Experts of a small language model: 9 layers, vocabulary 8192.
Below are experts of layer 2 (counted from 0) of a mixture-of-experts language model. Rows are named router (the router's row for the expert) and show model dimensions 0-127. Each number is 500 + 40 x the weight over its row's rms, rounded and kept within 0 to 999. Numbers have three digits each.
After each expert's rows: "comes after" lists some tokens at least twice as common just before its tokens as in all text. This comes from a sample of Wikipedia text that the model never trained on. Tokens count by the router's weight.

# expert 62
router:446458459527514552454547537543540517487505477519510509481465545452587509497515464533560493433468542512496523543503527478456420591508496506465482494485449521467488478529555446541510444437547567478534505447560457489471515481446488547485453450504496543557463480445457502484515479508533518533457519523578483472519571468493453481585511513593459447507520570487480585519545509422506502583452
comes after: " (", "\n", " \"", ":", "-", "==="

# expert 93
router:441449467540512552446546511526539497439528472535499521486474534449586507488523473532545488411467544508491520534497510458462438603517503506468488485475460528460484465524563462507518474437551560501526514429553476484480513473448492536483474449522503542536473510451446505489506464481546535523459511514570472481509595469493459498606502498601460465520508577499505575498543485421510505577451
comes after: " of", " in", " at", " on", " for", " by"

# expert 168
router:442438454529520495445532539544537496489524487511507507490479541442575520515550460526542476445448518524470531521555535459447413532519514477504490493495455554481485447525550469578468496479552549455560489467511463473494494477430445566478491480511472530495472537436440536487536452502541526521470528526592502474495596469513456477599516505581477445527527536496489586548535496422490463556463
comes after: " |", " (", ";", "-", " \"", "|"

# expert 58
router:433545529451481490471573478435450452449498441425564547484510491543454477479544445466398548489473567569504493557465559559530506520470513470521443428534504503506488539487550471493518505502536536500483438566431521480442551497493476500528451578484454534467483441474453501487465498458409477496552512489505537498522511551530478532509549468459510550512513457485520494542566467462412535458511
comes after: " |", "==", " =", "|", "===", "See"

# expert 123
router:482442445538520528473515564567545491531535440484519529496499548494598497480523476538571527455423519476480526513490507471484429565491469450489476501491464508517442512563549429538466489478563511523521519459499475484440463467456507502474467443501489529539449500481464508490515457434518544533472548477551492478515615507495482497601551549582479461536483556456475550528573513416486531557464
comes after: ".", ",", " |", "),", ":", ";"

# expert 82
router:432545516505445510464506490467465520431494502489503487564544516544492462588464554537478511472491514485495533433509486515584540539542432575498449490462494494554503475423504409551538521464474460458532489468501497578551428436530464459497513581489477514453533534513554505574493536492528499411552556458514521545454477482506544496521475495472467487496516540545553460544456556517568418504488
comes after: " b", " It", " it", ".", " p", " t"

# expert 185
router:435530568408554563471516420521473507432524514526547547511487470515474420456557443481445513514480478513460575491481545478551473482538529523546463539580551483532524430514471487537434488521497534481571551483478517469511552521549506534502493429522465514458424519556451462505511528505494477510555453499509543542484483485476464477490528476514554523524487461438528465570524540580494606537525
comes after: " in", ".", " In", "In", "See", " ==="

# expert 48
router:541562535536511447514527538500513508489482459515533534567471470444553535549525597494584460487490490477415474441477513525482551486553474553559456492542414455541515406504568499484550503542506506451565550505519447468500483465464527518478496562515467516477461480445471543561511494545519542536516612484589529468454518500479481458547482555571455480512452458524455536513509490511499458517512
comes after: ",", " However", " January", " St", " December", " March"

# expert 7
router:508566528470467423529495441493584540499534530534482502503505504597490520453493579541488570557485561541530530561450518517517513469482530498404525473514540494548518505524499465517443446527506426525470512556475484491500507453463404525493411503506457540507454522500522604617541540479487496512589459446535543559539502546456517491459467530522461454513527510456473492517491500491501515484483
comes after: " ", ".", " 0", " s", " r", " 1"

# expert 56
router:378490489505498527440539505510511532431526474514493482478472501423576497474530474576537494418498544506530520583538499485485429573493538521497509496504454543464455476518535465483538486502531560462481488424571476473506542466434474504491473487526530490554469524482464507503496462487542534461458532490570481455540615450456452523567491491597479477502505558525527591528524505436525523512466
comes after: "\n", " pre", " a", "|---|---|---|---", "ed", " re"

# expert 237
router:441470493462562477525455533478545534446539565459519535505494547437582576485525459480543485503515534449484524457517501558457533544541423541483518548565419567477515421549474506555474450566553494489513533494578472511445457543476518499447484421493569492494406554479479542560482512523516521483519423509511495474481547550488510536522487532539441502533526520485428544520548511508513495518462
comes after: ",", ".", " to", "s", " was", " did"

# expert 110
router:428438464512498558441546513517535536484526470543521523500473518454578498491496474559530480397452534513492522543495513450473425578520519529478504469509461528459478451539538455515508479445537565514554488461548462489491494473447502521496492447532537548529466529449451523470505462478536555522457517524583464465515572474506473486603519493606469466528505561469499590498526489427505488578470
comes after: " |", ";", " United", " announced", "\"", " film"

# expert 121
router:465500397501546524490538497524513546488495542483569547502482565461627505498496515536568447463501516534557497528507450485435441572555534538435496481482515464561498426513534471490561450467560523477474474480563473487480553486463491520496490564536554533489502483470510578462560423522465546477456554450500475513531463544486417460571502533523497483422512512502538499513550532451485496517466
comes after: " as", " with", " on", " is", " in", " of"

# expert 208
router:453469481505493565461539536521572503450498470516497546488467561485559493478525484559504441419445542498500496565511540469465444585500527517437499502514514537465489476510543494488523474423532559490544490491544450474441493485413491507500453445570519515536473512444468520515461448475575515541454495538598510478527543507479456447600503505582470484493478552481468555458543495427543489564479
comes after: " |", ";", " (", " Qu", " that", " ann"

# expert 203
router:540424481513413545446508537521539479434524470513469550527500534439533460543488450488504433446468589509455546470470555462524442576520483536443499503502491552481519478621546551538514523484529525502545495488575463527503441454464471468517498452509545540514498509483431529494487460482480540498497516490486532411522490449478518445601518494512458500540527519472568528492521523403559503502462
comes after: " |", ".", ",", " that", " where", " when"

# expert 35
router:450457508561534515469551497548506505487532461516532506471505501451559462492488474493522465406487512485496514529513520461432432576494525491477473476478484544458527463534584464523482446442567546441498493442546479466477504493433435543479478498490511551513442460451521500458472491509558565527451536521565501486452578446492453489599534499587461444482510576492537563478540487439551506547451
comes after: " |", "|", " (", ":", "N", "–"

# expert 219
router:447576470518497488462501533442523445463488439489516517468542510419552523517500549484511511495493590502532507490503533467493444581474524488538453515480497474491464510603579460464512447517562567500408469453525509480456520464427546480491464521553455521541454500461468600469476535451488515522454536502477502502556576489486467509564544525450446460519523547523481565527547494461467519514415
comes after: " of", " the", " |", " in", " and", " The"

# expert 243
router:420468481528517543471525525535530511461527463491492505486484492464583510485515487538547474411494561521483495555494519451459452601521515524479516485446433536478495437543549485513493472446533561473510486447552509469463505516444490551478478431540494521520476494426474511509539486466561542529476507531582489471525549482506478463606506485609450423500529547488487579481526511423529490566440
comes after: " of", " the", " and", " that", "ing", " to"

# expert 166
router:501486456543509522550508456537472487450481429507502515550541475469548522495523532466546454519433453479441468423478487460469491504471466514468462499550546508523527509613464514474507499484522463496569541468508551473480458478522492460509482456516504428534429597556540467591525509416525462400579511425434545451460500497517453523464471490475433488468501519510521496511515492544560480421499
comes after: " to", " can", " and", " would", " not", " did"

# expert 119
router:447401600555529495486532507494520427448516480560406551453501512499538544481581463515567559422529513495513505464493475506442509569492464479489492488525441544496488557524511462456461476524537544426536459441490535464500501480467511519460482486489470554462504552523502535485504497415513535444455544490514500468488519517499443502590483544459501514506567506437467544463504453445489524571427
comes after: " |", ")", " an", " a", "′", "°"

# expert 53
router:523545462455499478449507492460472532506496480463519501461545501538530526537373463529515500497475412505516520473544526394489512492413492453492498501476444469519513500458536533438564561459575496483521508473503447556437517528511481449419506517489514461510466540484431490430493510540439474494449521510525492548434512469558554474519544483499544548495430540577535425501531486556437566523515
comes after: "\n", ")", "-", " JPL", "}", " MPC"

# expert 130
router:442472482529523537467527523533522482435519449519526505488501533449604504484528471510524492428480531517509526530502534472480439617524509525488479471495486515484492452549562461482487473450570562459514517426562484498464528486437499534484490444527503540564486464452477494504499466483544533528462523547570469472506571465492475482587477487611492451508518577480497595503542491429505516591448
comes after: ",", " United", " in", " New", " of", " the"

# expert 115
router:415444468503514552461543496526548493452504469511494526485474537434580504477520486531528480413475531502491541540491520475474440620494507514464496486484460524485472465522568462517505487425550540486506499415561475486472505472450493548486481457503494520542441481445452508486510468493545523529476525524574469483509577462491455502604498513612471467531518577492514574499569475433506510561466
comes after: "\n", " (", "°", "E", " al", " Form"

# expert 239
router:447438470540511533462502487552549528453504476510525510504465537429581470453518462536539490440457540503493505545523526446478448598513517497478504467468449516467495435543562475497500436451543504459499517451542492445453481469455520522475475468517522528542446529435476510485505491494522519498470504522563460514518618455508448490593476506614430473491521538520455582514497518442480465550431
comes after: " and", " in", " to", " of", " by", " for"

# expert 127
router:536509493505608551526399561476402524508454561507491485490401564440477473590481507479493526574518499495489480502555522466452540480438525493546566546469559514471540499492484492516425497538492484526469478473538508451531501492485504509578518535513516558538456522481554506517455480455529435455535542431466505454463472455533463476498432512467554459520534552562524457467465448474541507483511
comes after: " |", " in", " 0", ")", " at", " for"

# expert 223
router:412425463539474519450491545488532506454507434502516510472461568458547460466523508521502528462434579507498549510494493508494460546475475489432527471487454481530451484586512496557491487463567500448560524411572468485494512487426462535480485457535517525523458538493516511467498460430503505517457482490498487521508599448519473490572545505534462479522554549515551511525601484440601471547485
comes after: " |", " 0", " 1", " ", " 2", " 3"

# expert 95
router:501441482530480520461512487528540539467505456514524508475475509451537560458563465571521517453506556528493548529500508459533433572493502471485456500492451516460488443513559470523527445489550539520572508517536487444418512444478513577473423457587467526574475496486473472527457437479514492526441517511588455456490587493528487505503535510580520483413538532505462537536497466420496507576458
comes after: " |", "|", "-", " (", ":", "/"

# expert 167
router:549487470444493470505549491534540423490478573504417524417580587514560484488504533475535549551480450448441443500503525460457473460486479502447454522471494508504573518461499505427507606507501570498463571552513494551507514498423473477534532505492495511469530477430422509484464504562456475511540464516555496471510520500576529522477563531480478445516516511493469500459554445566453541486521
comes after: ".", "_{", ",", "^{", ":", "n"

# expert 142
router:420541473527495513430519539579540536511547412574474462480567452498549490475419551504465483512551556486532527494520477472518437572463515514467477500452466458505466480539574437496492482504526520490515502507563475468507499531447519579482505514562515508482496516491407447507507508454587473523476483473560458548524529434461434462598547432562522444506454509489515539503485495456512506465517
comes after: "\n", " and", "ing", " made", " with", " for"

# expert 210
router:457479464509506546471546504514556494447532444564452497481485507450592499500536498557536476436470550489494533530456530488460423586530517530476512490464445537469488447514575471490500473442534569520517500457528499489474501494470493527488473462522520538528478500424456509488540482481528523524477509500593476472507595496507440502592505497598442456545532572481497592511558506413515523564473
comes after: " the", " a", " and", "-", " of", "=="

# expert 12
router:458469471512514512472530555525570486514543502519542543527483524453606483491518469532514503430467528524477529542506518480448436608493515541476538505477454513437499474544561481543517420434554551455532528428508470481486520468446485551490444435528528536508505478412440513472537504471529506523467531496561484463499512492496452486582520509582486465486535566497438580486521503427547498574474
comes after: " the", " a", " The", " his", "'s", "The"

# expert 67
router:400460534543487536464553507517539502449516483509508498449481524450565502464493442535542498442434548510483533537480518434484446589504506522489497493477461531498511449532539459535474475450511524481500503444580473466473519514446485528490441486510511521550468490459497507512524490488575546514478524538546492469516621465490442499611513502588441460486524552484479589497526500429521504591443
comes after: " (", "\n", " \"", "-", "–", "|"

# expert 96
router:474486436535505562448524489541514471516498415518480512438535504515536439545607476558565517479532482468499465506429501460484533550457478521540506485479461548475548489545541422493571522434529509521483514457537498495480523516485542511552538522467549514447518451478432563465485478568544509530529578488536482520507480467512523488542541488500500576640531562505458527512534444449488567514531
comes after: "°", "′", ":", ",", " /", "N"

# expert 90
router:428461482537497531462553540534527518456525485517527521478459512453571520484521475527546479418447534502492545540496500462459451597497504500473470482478468533455479453507568469510484467460549560501508488433574483469485497486457485536487455449522509540540472504448460498500519478474547537528458516530583484497497590466476462493610490509615465448494542581505487572503557489433512502558435
comes after: "|", "\n", " ", "-", " 2", " 3"

# expert 3
router:451458473538494624478508547524512459427489427532493486503515561471545456540482450517515531457429597493507534526527519550541472573461491538444491431467485547434470477583531533454507461475533466573527486406512489458539508488493480458506481506567518526518455549518432489468447400491495497496498529477485474436504551521514480470532498573479487493584498493528546497461520458492529546488476
comes after: " |", "|---|---|---|---|", "|---|---|---|---|---|---|", " N", "|---|---|---|---|---|", "|---|---|---|"

# expert 28
router:413446481526511541459535532533524497451538485527508511470475535434580505482539482545525488418472552505509539538498526469450425591511504506468473486481462521487487460536574475520513459444528563483520510447564475504478504471470474541484469476532483546544455506443460500508514454494543512529467518531579465462508591449506452467600494500589453466507528576498501582495538497417498513555451
comes after: " |", ";", "|", ":", " (", "–"

# expert 77
router:456522442500526551504469498465507448514508538551502495466522503501574562546483415461523411524489526516536547550493493508470496499437484515514500560401488577510425482519496514553487461486528515451544519538532491486415530578498454527455489416472485465542516493522505513506569473534523460519525556543502561406462555554502530472476510486541560483450578509596514544464479511511482428541501
comes after: "\n", ")", "-", " on", ";", " along"

# expert 31
router:561465515539459483544554555515475483561433563465484521496500495447491518415463481541585480498454389460596522539500526509527548479464517532498506431542450535514612527434467502524494558540456518521525453504523441527495522525578467504417568543551497544477535497556462484513475485531547524489483475515524467460466479457470465562520555510530557517556476473514532495515483472528447513515542
comes after: "-", "|", " (", " Preceded", "W", " •"

# expert 232
router:482440493464541568534474507496507542376468566491502524523440556487431506525511498486503529459441500455435514403475493484521479509488448479461470481612440515534487555485518493526537577492511435590521460479496471441582544539488487542501481432519454549489498562460502515509455525450505547502467532462501447504505517560494518445552484588472512487510537491453533543562537458494489542495516
comes after: ",", " (", " |", "|", "born", "-"

# expert 51
router:552480472496549520513499488382566510490513490476508485501507487453509423576366515526526566548519472478557521479562526507515471469462443509470475498529463460483468461468487471518439468530537543538522471488459451472500403540508547467564521525458503466504480590487548402458513509452550558518417491507484548453416476520534492543509494522453464519549450543479466458487474506468505508488482
comes after: ".", ")", " |", " U", " O", " K"

# expert 5
router:516569538513491438479516470495493464532545511525617469527512423443519455523529491485572495528580492508466442541528562509513517491424534576412508547550511474542472498437511525490573509469496580560558488421494464499439532528443541474485445475420487530506508496479516512488510513540467505504499483448512492542530528544433467446549508503494519448466427471565517572486502484455495554537472
comes after: "\n", " United", "W", " V", " R", "=="

# expert 146
router:565502425600509530471495510479545516562478422444468387472547505570507479505591423522536452413485513511528476484472485493556495500537535469488450510447492466533458491529517491461541473546491452493496561486469456468456462421516539480462499491516525487466566506536530453435486478549498586471469509410532514540455526539461511572544534530531460479469509511499527470482546526506477431511489
comes after: ".", "\n", "-", " and", ":", " \""

# expert 135
router:417447468526514516489569484496536537411547486529494491490493486406563515495534489536562498418466547514490533507516482448466443599506543536497471463469446554473522432548554498524498473483529562465519490458529489473464508490468494508474459476530495521514469516445429524502572497487532510482467506510540531431553600479467443521572462493597482442502512538482491563491526482443476522581450
comes after: " to", " for", " and", " with", " by", " of"

# expert 68
router:514532450529469434470451494557495535567524537525545398539488516464513391535476568461484466458493466529450451510532521461503508473468560458541586472480490538508507483445543471480493550509499545522510559388474438502447496463512510523453560524538475530566527473438556540506554454487485459500521494565551512550502457492482506525540526427504518471536473475498490561600501531471558470510502
comes after: "\n", ";", " No", " vs", " Premier", " W"

# expert 211
router:485472482498534542454513500550533457448534476540501492474492522455566508467517513532551515424468533518466519493507575440445395586527486503449512508485471518453489398492559452478497482462530552485554500458536485514473533474428502525481442454556557527524459482454497526498513467495516553540466481509559474460554550481518492515583544492610472472479475583488461589502520501444512534575481
comes after: " United", ",", " New", " in", " South", " Hong"

# expert 173
router:491561512489521466523531591549475439520514561497570554523423517443517499508545475384474503485583482489462504470530429499528455480478464455539440507541453409580522508511577468536552522529539492453525545538466483440580499474496474534553454483554505518489487516485541512497519495537466501530481563422516492522496578459565490507561496562502477482508496551513518495569518534533472455542510
comes after: ",", " (", " in", "|", "–", " January"

# expert 229
router:487550532469494439441532499502507502454506511482587492449573474500601557533496453478566484489458492559475490499550508568583559544468509534436516540559555495554458529504513472527502534437512512509506463463473499469444563442510559560469504471475473565523507472514506490565515485523454472447539533506539499483563580526463439478473518482563477570424501510525508566568494497488557553526462
comes after: "\n", " A", " An", " There", " there", " M"

# expert 128
router:485540575532480561452454532520505431497545481545466568455498557539501526536447464485424557509497437503582553546538474505557475458429549466534543555400465437429496496468490482547478568482482557496429481514515563510427479516461508507484508514502440559547495459507520535563486523491429509473478500471495446511556475498562462549552526518463514497533550502572479512517508469471464448507519
comes after: " the", " The", "The", "'", "==", "math"

# expert 36
router:461601512466498483507504551542463407507491526561583547553417547450449486494563507408469461525556496511446482493491446509523468476454478460568444498538484456563517541535534451513542536520476490515517558622451457474552476506499506573551424467526511506462500538490557515495539479523512474535445533421529498522524537497534502501522535534537498470518499516496485483521505531505428432541522
comes after: ",", " (", " in", "|", "–", " January"

# expert 6
router:466463488520474505464532524469533474556486507484520490447490582523562493516485476498513453402420531497484502520467526494446483552438553469479527454436467517411468487493509498530475500495505500502503544440503429476543486457417465531539474450506484509494493481400467522488509522490491477506473454516554468511581500484605464501550471441632499477487538547534462537475559459444549504567440
comes after: " 0", " ", " —", " 1", " 2", " JPL"

# expert 50
router:558502474490411547519514482434515477474507400495473438537521494509570488555442564533526454454446539441503450490525447486505486529472470422530489490480462476460519496512499445509510418493496565544591498409497536468507470453534465477436475398526498517532538551471428592543513465517521499545509480524555511466534525467552550473547498508496489589551482487519502499514548520469515461513488
comes after: " the", " sh", " a", " The", " h", "°"

# expert 4
router:535495448500473484470547470536468564349543508483477512435490558489462565526517463482469472495434483453492478470487499465513528596544448521449499491511489527497509484570494477486557516475510445473480527534482555504487420509466483485505491484474546529518525519469502555502513522405592479547462514466510505428439521551489509509546567485516439481509427521617465441512504533552480502486436
comes after: " to", " and", ",", " in", " which", " can"

# expert 61
router:486467448535500567469532526515539482472522495524507500457438497467570460498535444518516455400471546497510553519525520484459431563556494483487520463488489532472485454516554460521523485464544558525511475398526487457459543489459511530485467478461491555538511540419458521459486501490512527525465520526565454485488564498476424491618462474563437465513542532478545589491517474447538542581440
comes after: "–", "19", " 18", " (", ":", "′"

# expert 221
router:536497447533523502555502532548531430478480485469520544570522577524415533469513474581418481530487501433484484496520516455530463500517508495515524538556491530594519467549477529496455578514455504510486528499471466491434433525472496505482491541519426497463529481443490478462529574478471515554510500514549480412592463491495495489505619521519401465539463475505473529516576546512445527487509
comes after: ",", ".", " and", " that", " but", "),"

# expert 60
router:481419482523558511473488487532642502532477515495502496456536444487450503410537466504482491501446523507465513479508493502510528517565493507425535562602569514533503506569560514426533469508485521485540544560528544556476473548499547589567539533477523504489574471511424520498528535557514459514501517481474516471590543486485440485498493509452481548520540486456474521415504553490467507471499
comes after: " (", "19", " 18", "–", "18", " in"

# expert 54
router:479505487518520513470502504466487440439538481440540516453517482507559502548567468474530534489496541497518454418535414477430442551517511581556511459589452468504445501498526428519578496485561514470550471454554509558496487442481506493488483488520511509469558515522464467442519404490518525450462536452538490496488546483469494456542474417547456500532469530466499583512560470424490489422478
comes after: "\n", "h", ".", "°", " H", " h"

# expert 80
router:538522490507504534543518549431482526437505410497519449544451508510436491504517482490489485550578474554569515512514490441390430539542501484477535514549475491423457463471508481492571506506427517520484550507479506357526490476543463506405455534450524478498493469479430571546432513531484522520440517548520507511468439466531539489543527458561469532545499533499491508471490524492547485521521
comes after: " the", "\n ", " MPC", " University", " The", " a"

# expert 244
router:483471487535540559482524522536503497429545490479531519503493450481518528458509474547526490411458499463517560495470477495414457571566503546417500501485493443464510468505522548527533452485570527488530515429601499457477511464476514512487421487551547533535433537476468497534525438479546589512471494468535485498461581479500473518604470514548461472528485543562431526513541527442528492525426
comes after: "\n", ".", ")", ").", " River", " L"

# expert 176
router:468509534553493525515444472520520464623550566442513512529499490429487505472467445508541444397522452536512517489490540459449403582536562524454550507511466535492449440526562546514431568478529469456519520466527475527509502495476449496479431506496510519542487456488507486564532456587509521485467511449566458510523505480490506457539454490570504549435475493496495523538484570469542471514454
comes after: "\n", "ro", "ri", "os", "com", "ol"

# expert 180
router:479497573462541460495464506463451512507477535517512497527488565479506502488478558498534587591472480495454457477534486530493565484479558481561621518462562504501517574510501552481522512485519451575439449449498484448536450530470525549535482478459515587541472515561531479488533469489446566563532484472460495457459461500430502512522465510448504454486522470415498497511503441476480483394545
comes after: " |", " R", " J", " K", " Y", " W"

# expert 104
router:493540456494526568543519523454491556508451438466500508486462568533546514519455443510520526465526539499455518428566487484460448510490489551535501512526491496446503452405583526462567515456478542490485515462478563520420484444509484483467415487567483536535503563489501499476447509384530513438471478495508502491455487466436451434549470456568508465474504555539477539530495537485580438528483
comes after: " ", " T", " 0", " 1", " 2", " 3"

# expert 233
router:448488454523535548427555503518558519489505506511533494508507539439571544443482501537495460412461572509522540535501527473483443547570509471468460488478485548442439504571548447535499490452546543499561522445538468494396570491467508521480485450513506537490484559466471525490506432470553502546474516503557514499511575485520461483571482479598491455531522555470467572488551508444521527542452
comes after: " |", " the", " a", "),", " United", " for"

# expert 26
router:411458488538506488439553506493549521453521508518526535504420499435572532493506456512549506447466542536499523517481500483476459596521519526449459530509428530452488507542578464568518459436563546507508522445559475499483489440462499549472482431525504556527483497468427516470530471478505511510504500528563473502489578467485456482591479511570486458549485590503482557516532523429544498559451
comes after: " in", " a", "″", " of", " an", " A"

# expert 45
router:447467498503505534479548516537522489498531475499530497481456464479568535490541480528552499475434536484517534484503482462446497592486479513488534491498462535444509479526565454539495451490503501514463530422580483491471553507454486514449463400547481568517489486468449499476471461524534520489489515485582453497487616464491467514576527471595457469499536608497510573530532507436562559573465
comes after: ".", " a", "-", " A", "A", " moved"

# expert 122
router:410471456541496538464539500530548468471534474512503533473470530462585535491507480513527485423473545507483544528508514449463422582524491501466507486493456523482467460525579462536495473455534542502522502450555467464481510461455494549467471432542496542508470523440468542486507468479547528549477518519576476477503590451491461489613517505594482466489523572485481577498571496429518500575452
comes after: ".", ",", " and", " of", " that", " to"

# expert 0
router:503501525522500578511507510474534539521529508482493535545618419513528464503478450525562545507434519502439540524425507508560487553511495487475443434520533465513485475528424480517514520540507479511518521501503452485534579522471491488466566500532436483490547575533517495487524532513478450540553379515517437442489466483452484473504529501505456446425508471424508557437536502531413430453485
comes after: ".", ":", " Gr", " F", " f", "us"

# expert 157
router:511478464462419568498547519533536457469565518468506471469547471533474446489521502521459506462529544570510484564485483493438472561530573506517558476427532507518497488543514446422493570457488518504463557493533507482545526488565436574496500556575471541491513474503458545455455469387540479539453483538541458445490543473498523483553507456438479528575523541497458552514467499449543456527453
comes after: " the", " The", " his", "'s", " ·", " M"

# expert 21
router:457563510508453467470489542478503535475527512454517617474455563522497468500486589461455520424517475534455544496530555520540485547534498489545551545545483526552484496469548473512521523462467572444457495544495493513434490479548495490463476485417442486426478481436542557555505544513510529479470500504547492542431523573444507561513525503500466430509482589601473547559478469508516494530494
comes after: ",", ")", " p", " ", " 1", " 2"

# expert 129
router:496528522530526479499450505554455518488553506534383554461508540494421552524446471512549512540472493529527608463479574488559472493427497492516405495511508453466496512496511507499494499480506486511547490508526491527468580596509455453540526551520509476520508446475455548532439568488515544431472466515467492430426509466477494536487533486436432447440558566543494474536446464509487459502485
comes after: " |", "-", " (", ":", "″", "|"

# expert 24
router:452507456446493433487506465570434486440563529516512530501514570528476533428564468539521498574535510469476514486554490442532449497537482493477477475469574567482457541401536570496479463518490511456536519464556520472546539471519446460515438484514434464575453546478466514453534496538489520479464565485484470418482491525465552498522418562469574509535484530514492499533509487585526541475537
comes after: " it", " It", "\n", " has", " which", " he"

# expert 182
router:522517563477555454502483444456462522512464510480477468472491538541505503456536513522545529481510585503465432470438453530482480526543549482437533500498513556505462494552483491486481423573516501563442528530478474497541557529492478527524489443494533450454530464552506542482553539515439435587573489503516541497541468466502554444433419466453454608498519440454495529552519569484475530444529
comes after: "==", " the", " Sh", " w", "===", " of"

# expert 65
router:530457499535489481470503557456491534552553507505511395492569491486563470418521476554425499505503553533427501473508474440540483529461530500465483587452583499522464459442478526444524531484451501461515492521416506516510450445526512452536568419479470456509484473428503561527440435441461470523420442571524523478500500429489507500478486475493555480550442496514502521530517511471481475516463
comes after: " the", " New", " The", " a", " an", "The"

# expert 172
router:429451465538508544458536518538550499452528479512507521488471530442581502488515475532533484415467545506491534539499520457456434602510504513474497488480451528472480459523568459509510465437546550484518510427564480484479518475442488546488467458528507539533468510444455516486511467472532522529472510521577469476510587462493452483604501500604464468505524571495498584504550493418508505569445
comes after: " ", "%", ")", " 0", "1", "5"

# expert 86
router:495507491560456507511475401419534451604471484567532497482528404485479539475469431527474505493477424435528523537467402429504530477590516485487487519537466469541461508515533447471483521547516502480517507527468501495516582516461510504506459525451525469562585502470505488514534549500523574450500489400540436527494544486552500501507513449497468465543518524561483495513440493445456453505487
comes after: ".", "°", "|", " known", "-", "–"

# expert 32
router:441456477537504549459559515526536505449515473512503510474466528458583513487524479530555488429476544519484520538485512457433444600498501496463486489505461526483467478545555461514506478433542569483539507420564484508466527468446468536493471449509516542541481506438463503489502456473542519530459527529572482476490601472510461503610503496605467472498519570487479577505542496426523505570450
comes after: " of", " in", " at", " on", " from", "}"

# expert 188
router:431483484502467477454538514492488492471472460609484512449439579453531474484503489511520451514531574514482509554483515426440548533513499482520530453493457546483612438525532426543532416444586503440498534512592518488513513421524529550516540503539496507535511491401533479481510491481531463528458509553519446506500480452509461542548506498602466465496495529535498518465499510487458536544489
comes after: "–", " (", " |", "^{", "-", "/"

# expert 11
router:523521549535409488505573432499533543382532487519543475515512484469486457497503420498507459460503511558510534495466501484444436473484452539558458562463507499530549476543447449510524498513475532507496538495466489421391524486439558510502498484559490486507531520458498481419469478439507479541542513528538496409485584559490472490585496470573470447506415479479476516451496484469498527506514
comes after: "\n", " F", " also", "History", " career", " life"

# expert 216
router:424458502526508539460543501522528537527536467547481523475468538434573480488508475533530487392480536516485501530489511451470418569496489504469506489491468532444471455525555474529480466439547583497547509457581465491486519459481473525505474446518509567515496471456438491499537477505540543543455514544570482484505587472504468489595502504573483451520536572475485570512524515422539496600463
comes after: " |", ":", ";", " on", " was", " ("

# expert 81
router:380478495546494533475512507527483488427523475509499531477471519481524521517502433525566559462455557521478523518528522477480413557509490518526479458478452567496520520550581523585509458464520533422537515509564460492459508472464519545488487371560514524542490468485462516447524484491553547502481537515548505557510560458511471452560461525604461479490495514493463580519518498454481455557477
comes after: "-", " \"", " (", "==", ":", " and"

# expert 47
router:439559511574533471562415538546458525507443468530487523520491545471528483480492458578497512436562513466514529449493464526446566467600543458468441545457456434459527527519449537534482451507504529449515542442521503473469535500513481514449474452562515543524481505460423497520464510427570545502545450472486460497557507505472493492523444527459453543453551533465507520564449488499463440509559
comes after: " the", "-", "″", "==", " a", " ("